Weights of a small mixture-of-experts language model, trained from scratch on English Wikipedia: 507M tokens.
Below are experts of layer 3 (counted from 0) of a mixture-of-experts language model. Rows are named router (the router's row for the expert), up (a neuron's input weights, with its number), down (a neuron's output weights, with its number) and show model dimensions 0-95. Each number is 50 + 10 x the weight over its row's rms, rounded and kept within 0 to 99.
After each expert's rows: a language model's description of what the expert responds to. This comes from a sample of Wikipedia text that the model never trained on.

# expert 24
router:63 49 45 41 51 48 45 53 61 41 64 53 61 62 47 51 45 61 55 32 37 65 56 51 35 52 53 56 44 50 46 55 35 55 62 39 56 62 49 46 53 68 47 44 40 60 48 58 51 55 24 61 72 36 37 41 50 44 40 59 39 44 63 65 51 26 56 42 42 52 62 45 42 47 59 47 50 56 58 58 56 50 58 45 51 49 36 39 74 61 66 62 28 39 46 43
up9:52 53 51 50 45 50 56 26 52 47 42 59 57 53 51 49 48 53 41 62 62 47 36 51 70 59 67 35 55 53 42 47 51 60 51 67 33 35 40 45 48 46 51 55 47 58 56 55 43 40 50 50 47 60 48 45 41 38 39 67 53 61 47 54 51 35 64 56 37 47 49 58 55 42 56 78 56 44 56 43 48 46 53 42 53 53 43 75 42 40 73 61 22 26 53 49
down9:52 61 50 41 50 45 58 40 48 41 63 37 55 47 41 41 56 61 64 56 62 47 60 57 58 49 49 53 47 54 36 40 34 66 58 52 64 42 30 48 58 59 22 57 37 56 40 66 55 54 41 38 52 47 59 67 47 44 58 50 45 42 59 36 65 35 73 50 38 56 36 55 58 60 37 52 61 46 72 55 36 42 53 61 55 50 47 57 49 34 43 60 38 44 46 37
What it handles: Years and ISBN digits. Final digits of years and ISBN or code numbers, as in 199-2, 201-8, ISBN 2844120-8-81, plus –present and units like mm.

# expert 27
router:61 60 42 34 47 38 45 49 33 60 64 46 58 57 56 58 56 41 64 44 27 55 72 47 50 48 44 45 33 67 47 44 66 44 67 46 60 58 40 48 62 57 35 45 32 58 42 51 49 53 45 48 50 37 37 62 53 46 37 57 56 51 62 48 61 48 46 50 50 60 64 42 65 50 55 53 53 53 55 65 56 33 32 55 63 69 29 62 46 60 59 47 49 38 44 45
up9:51 40 52 48 38 36 60 44 50 52 62 64 44 60 49 64 59 30 44 55 35 60 52 51 65 65 47 35 54 53 68 50 45 52 58 46 43 71 33 47 42 35 42 45 65 66 45 52 39 54 43 58 49 60 72 64 65 30 58 50 32 33 58 54 47 61 52 48 46 67 35 60 48 54 43 53 50 45 49 59 71 49 46 46 51 50 35 37 45 42 37 53 51 46 50 62
down9:54 52 53 26 53 33 55 66 60 57 66 26 55 52 51 52 40 47 39 55 50 49 61 50 47 53 45 43 54 45 57 53 62 53 63 57 47 50 67 45 47 32 39 31 50 47 60 70 43 46 53 37 54 41 65 58 52 48 60 65 57 45 57 50 53 47 41 51 42 60 48 59 55 45 68 54 49 42 44 46 52 35 36 61 58 39 34 55 31 56 41 25 40 57 67 66
What it handles: Digits in numbers. Single digits inside multi-digit numbers, model numbers, frequencies and table values, like F4-5-8, 107.5, No. 277, plus Roman numerals II, III.

# expert 54
router:41 64 49 58 57 50 30 61 60 32 42 46 49 51 46 52 54 49 72 61 28 69 63 43 59 52 57 46 28 47 49 54 50 43 48 43 53 48 45 68 46 38 46 45 52 42 71 62 41 44 58 40 48 50 57 52 36 62 44 60 40 41 62 33 51 41 46 56 55 54 56 42 56 68 55 55 37 52 41 50 34 53 55 55 50 70 53 46 35 60 26 44 53 62 62 35
up7:36 36 62 29 41 63 38 58 53 57 49 50 62 60 56 60 53 38 36 26 49 51 55 65 49 39 34 46 63 72 54 44 45 40 44 71 45 41 44 43 46 57 39 59 47 73 51 44 53 44 66 39 51 66 44 53 48 49 47 45 46 49 52 45 81 46 58 48 58 47 47 57 32 48 49 48 39 32 54 51 59 62 44 37 50 64 47 51 54 54 44 56 38 36 53 56
down7:53 62 45 59 70 47 46 61 53 42 49 66 61 60 33 57 56 32 47 54 47 67 46 42 46 43 43 47 44 49 39 49 50 49 51 57 53 46 51 52 55 60 49 58 52 57 43 64 48 23 43 65 50 57 58 53 17 38 49 43 57 51 48 56 60 43 43 72 47 50 42 58 54 38 40 49 43 30 43 48 46 68 34 45 40 54 35 69 49 65 49 70 50 60 62 40
What it handles: Surname beginnings. The first piece of a surname after a given name, such as Mc, Sch, Lind, Bor in Michael Bor-ofsky, plus brand and place-name starts.

# expert 61
router:35 45 23 30 40 39 39 59 54 29 48 39 56 49 62 58 67 48 58 63 49 59 64 49 65 63 67 61 51 40 44 45 51 52 60 56 53 56 53 62 61 30 34 44 56 50 60 53 55 36 48 39 54 54 48 46 45 68 51 60 48 42 53 41 56 56 58 29 52 41 56 41 38 52 54 33 56 32 59 54 65 65 47 56 54 62 58 46 60 35 60 55 59 52 52 51
up10:50 42 45 35 48 63 32 54 45 28 59 74 68 38 55 52 47 66 49 53 47 56 50 38 42 42 63 44 49 47 25 72 55 52 59 51 60 57 61 44 35 47 68 54 39 61 58 49 55 47 53 35 55 62 60 46 39 50 51 39 38 30 38 63 39 50 42 47 40 52 52 41 53 61 36 57 50 66 50 52 53 46 68 50 43 50 41 56 43 47 62 33 63 42 49 45
down10:57 59 53 46 45 49 37 36 28 58 45 43 59 32 44 60 65 60 54 48 40 39 45 61 48 49 41 58 69 54 48 29 53 50 49 52 34 63 42 47 57 65 46 55 47 52 36 48 50 48 57 72 43 50 27 49 61 33 49 42 49 59 48 52 67 43 51 63 61 68 48 53 43 48 60 41 43 73 47 53 35 50 55 55 50 41 37 26 43 54 53 72 49 55 41 54
What it handles: Credits and website fields. Values in infobox and credit lists after a colon or dash, such as guitar, vocals, bass, producer, Music by, website domains.

# expert 1
router:47 50 42 71 59 55 50 56 51 33 47 38 49 48 63 37 49 59 59 51 33 59 42 33 63 50 54 61 54 57 49 40 48 53 50 63 55 54 31 52 41 32 39 58 53 62 60 50 39 30 62 38 68 52 59 67 50 64 51 57 68 40 46 45 46 36 51 71 55 52 67 40 71 56 64 34 46 45 45 48 32 45 48 36 52 48 46 46 44 63 54 44 43 60 43 55
up12:38 49 68 55 77 38 54 65 60 68 41 59 47 37 55 48 48 66 54 60 46 38 35 44 41 57 49 46 61 50 37 34 48 47 52 38 74 52 28 63 48 47 51 62 53 67 41 41 54 40 49 34 54 41 51 62 38 65 51 57 47 61 55 49 43 39 55 48 53 41 57 36 47 51 52 44 43 36 45 50 48 52 62 46 38 36 72 57 46 37 50 59 52 61 35 49
down12:68 52 45 38 33 41 46 43 56 38 38 62 63 50 50 70 49 40 57 70 53 41 56 47 46 71 43 46 36 64 26 52 50 53 42 58 54 44 57 42 48 45 50 60 47 54 47 43 47 72 51 44 56 64 52 47 49 40 46 57 51 45 48 53 52 49 64 31 48 31 55 45 60 61 55 40 45 41 57 54 48 45 64 45 69 48 38 37 51 59 53 33 75 33 65 57
What it handles: Mid-name word pieces. Inner or final pieces of personal and place names after a capital-letter start, such as N-ays-mith, Mar-il-yn, Gu-ed-es.

# expert 47
router:54 31 58 64 58 59 63 55 62 57 42 37 62 63 63 41 56 49 37 51 51 43 59 45 58 49 45 65 64 42 53 52 39 66 54 55 68 58 29 37 56 42 41 49 56 38 55 36 34 50 43 33 61 35 73 52 43 69 55 50 49 55 37 54 48 28 52 63 54 63 36 52 52 43 34 39 59 58 60 53 42 54 42 53 37 42 43 56 49 52 54 53 47 57 64 41
up10:39 46 54 65 37 43 55 43 50 52 36 43 48 32 55 34 57 55 69 47 67 35 67 58 57 58 59 51 63 47 22 41 66 54 47 41 30 48 46 45 43 67 54 62 53 50 57 43 57 53 67 57 45 39 67 57 44 53 45 52 65 40 50 53 44 54 58 58 62 59 46 49 55 56 55 44 35 44 70 34 55 57 52 35 51 38 50 40 71 54 41 57 43 64 50 48
down10:50 47 39 67 64 45 51 56 47 51 54 38 39 46 53 62 51 41 24 57 44 35 65 49 62 50 53 65 39 52 46 49 31 36 61 50 49 41 51 59 58 32 54 50 47 55 53 53 38 52 71 54 28 36 61 42 64 59 45 30 42 37 66 42 40 48 55 62 51 48 52 76 53 62 52 52 48 53 50 42 47 58 62 50 54 40 67 43 38 61 37 60 43 44 50 39
What it handles: Verb and noun suffixes. Suffixes ending a split word, such as ing, ed, ate, ation, ies, in renov-ate, assum-ing, treat-ies.

# expert 62
router:46 43 72 56 63 54 36 56 35 34 59 38 59 43 44 36 51 61 64 57 47 43 57 56 60 58 43 43 42 44 60 60 31 44 46 54 43 30 43 68 59 43 60 40 61 38 51 67 52 49 32 52 47 57 62 56 67 42 41 42 45 45 66 46 40 59 53 68 51 53 45 53 63 47 44 67 32 36 33 51 52 56 60 46 56 54 48 46 42 66 30 46 54 44 38 52
up0:40 41 41 47 49 37 46 69 60 72 37 45 45 62 63 61 52 53 63 51 58 45 46 32 52 41 48 63 44 44 49 61 42 49 57 58 45 75 47 60 43 61 46 37 57 48 44 62 45 45 48 32 54 47 64 42 24 70 53 60 39 43 41 52 51 46 40 52 45 59 43 60 56 52 55 35 60 38 40 42 61 65 45 72 53 54 47 42 66 60 38 63 40 48 51 50
down0:45 50 34 36 56 49 45 60 56 72 50 54 48 62 51 48 55 52 61 49 53 61 46 44 74 44 52 47 40 55 55 63 39 41 77 51 49 41 28 63 48 62 54 44 53 46 55 63 38 49 56 38 30 52 61 53 35 51 49 58 41 45 34 58 37 53 46 41 38 62 60 44 50 59 57 36 30 57 44 49 32 61 56 64 51 61 30 34 55 56 52 43 49 55 50 62
What it handles: Spanish-style place starts. First pieces of place and proper names, often Spanish, Latin or Romance, such as Gu in Guanajuato, Bel in Belle Isle, Los.

# expert 14
router:55 44 50 59 61 44 54 56 64 69 50 63 37 66 62 43 44 38 55 57 54 50 43 38 63 36 42 59 57 51 61 50 52 46 50 42 42 53 29 47 62 39 32 52 63 37 63 53 53 59 58 35 57 35 60 51 32 45 50 56 38 42 32 44 51 31 54 44 37 56 60 47 75 51 49 49 52 59 47 42 49 55 38 61 55 51 61 50 48 52 33 56 29 68 65 54
up7:53 46 56 56 57 57 70 36 42 44 45 74 50 52 44 43 59 35 45 65 52 43 64 47 46 46 40 49 41 34 54 54 60 46 63 42 51 46 45 38 48 55 63 49 62 53 39 39 48 44 40 24 60 29 60 46 52 51 49 49 57 46 63 51 44 52 60 51 55 46 42 74 40 55 41 40 49 44 48 25 65 42 39 61 37 63 42 59 65 56 50 68 51 66 62 43
down7:56 56 48 50 60 56 68 69 52 65 46 55 42 32 48 57 29 66 54 57 48 41 33 51 44 49 47 51 57 59 65 42 50 56 44 55 46 61 49 54 38 47 43 44 47 61 28 62 57 46 51 53 60 64 39 38 53 45 63 45 60 41 48 51 52 45 33 43 60 51 44 52 81 36 57 48 55 52 39 57 36 44 59 25 64 56 65 62 36 39 39 56 47 38 44 45
What it handles: Verbs after subjects. Subject pronouns and the verb right after a named subject in plot or biography prose, such as manages, returns, argues, died.

# expert 0
router:61 44 31 30 45 45 32 59 31 56 40 40 54 52 52 68 53 43 52 33 43 68 60 57 54 36 35 54 63 65 41 39 46 46 54 59 48 51 32 67 62 42 44 60 37 40 55 64 51 47 41 49 62 51 63 61 44 43 47 56 51 51 40 49 62 43 40 40 66 64 50 50 52 50 42 38 67 56 54 63 57 52 47 71 47 60 57 41 45 35 59 53 41 41 35 51
up0:74 45 67 59 54 42 63 56 58 47 38 46 56 42 40 34 34 37 55 57 32 58 65 66 51 49 45 43 42 52 43 54 43 42 44 34 33 30 36 33 34 47 47 61 34 44 43 47 51 52 33 55 49 43 70 67 54 51 47 55 58 52 49 57 67 50 47 61 49 59 49 57 52 46 45 47 64 62 51 72 51 43 42 42 56 56 51 45 72 57 58 53 43 44 57 56
down0:53 37 45 50 56 41 52 51 42 45 52 57 62 46 39 46 74 40 60 52 41 66 38 76 57 44 46 42 42 52 45 71 44 49 35 35 51 42 46 53 62 44 38 33 54 40 55 35 30 52 40 47 49 59 49 54 55 53 55 48 42 54 54 51 31 49 68 53 44 55 42 62 46 48 26 45 59 64 79 57 58 60 36 50 58 52 39 56 44 67 53 57 49 46 54 61
What it handles: Math markup and chemistry pieces. LaTeX symbols and braces such as \, {, _, ^, frac, plus inner word pieces of chemical or scientific terms like electrol-y-te, ethyl.

# expert 21
router:38 45 33 41 50 52 55 45 64 32 37 36 58 48 53 64 65 62 61 45 48 57 57 36 53 51 66 45 28 60 42 52 48 62 51 65 54 50 35 51 50 59 52 57 62 39 53 64 30 32 67 28 53 58 48 50 42 70 40 40 51 61 35 41 56 44 60 41 42 59 65 49 67 50 55 50 59 63 43 58 39 50 46 51 48 47 50 40 38 47 60 56 51 56 39 66
up0:51 53 60 42 54 70 57 50 55 53 51 64 49 44 48 50 48 45 39 44 34 50 49 57 54 72 63 40 52 46 52 52 25 47 54 51 58 53 43 33 60 37 31 59 55 56 50 59 46 55 51 60 44 65 44 53 34 57 54 56 40 51 50 53 41 41 31 50 50 55 39 60 48 70 37 57 53 53 37 37 46 65 17 53 43 65 48 51 38 32 40 49 34 51 68 51
down0:47 46 40 55 57 47 30 61 59 44 56 55 38 41 64 61 47 56 55 54 45 38 64 48 60 38 36 64 50 52 46 48 54 39 59 61 54 49 58 56 46 54 55 51 51 58 39 54 47 50 59 41 53 29 42 60 51 32 44 49 73 59 23 39 50 52 49 80 51 65 31 31 59 45 46 58 53 61 54 58 33 56 67 51 43 46 61 60 42 47 51 61 44 57 38 40
What it handles: Title and name words. Capitalized words or word endings inside titles and proper names of works, events, media, like Times, Love, Sp-ider-Man, Arc-ade.

# expert 11
router:48 50 41 41 50 53 52 69 63 38 36 55 66 45 47 29 56 60 70 50 45 53 45 50 63 50 67 60 41 51 62 51 54 50 52 58 56 45 41 68 55 41 48 38 60 35 60 54 48 62 42 32 43 46 60 57 35 63 44 58 35 30 51 46 46 53 47 65 53 49 54 50 57 55 43 44 34 44 34 54 49 53 68 58 57 70 51 36 47 52 27 39 62 36 55 40
up7:52 41 66 64 35 46 35 38 46 46 45 60 69 55 57 43 46 47 54 46 38 45 61 49 41 49 49 49 30 58 56 47 64 53 38 41 66 38 34 41 35 45 59 66 45 47 48 53 56 59 49 51 56 70 61 31 43 73 54 41 46 58 56 45 65 44 70 45 50 57 44 56 47 56 30 53 65 62 37 47 62 40 41 42 56 36 58 41 51 63 45 50 46 58 62 35
down7:51 65 55 55 65 50 28 45 53 36 49 49 57 62 58 56 67 51 64 34 51 44 64 61 59 60 60 54 46 60 54 46 54 32 59 33 45 50 44 49 44 45 63 59 37 57 48 41 31 50 56 68 28 42 50 31 55 57 54 48 45 45 56 37 49 53 47 45 44 55 54 40 65 70 37 36 55 36 41 56 38 64 41 46 53 49 63 53 55 54 56 40 53 54 63 25
What it handles: Personal first names. Given names opening a full personal name in prose, lists and sports tables, such as John, Michael, Richard, Kate.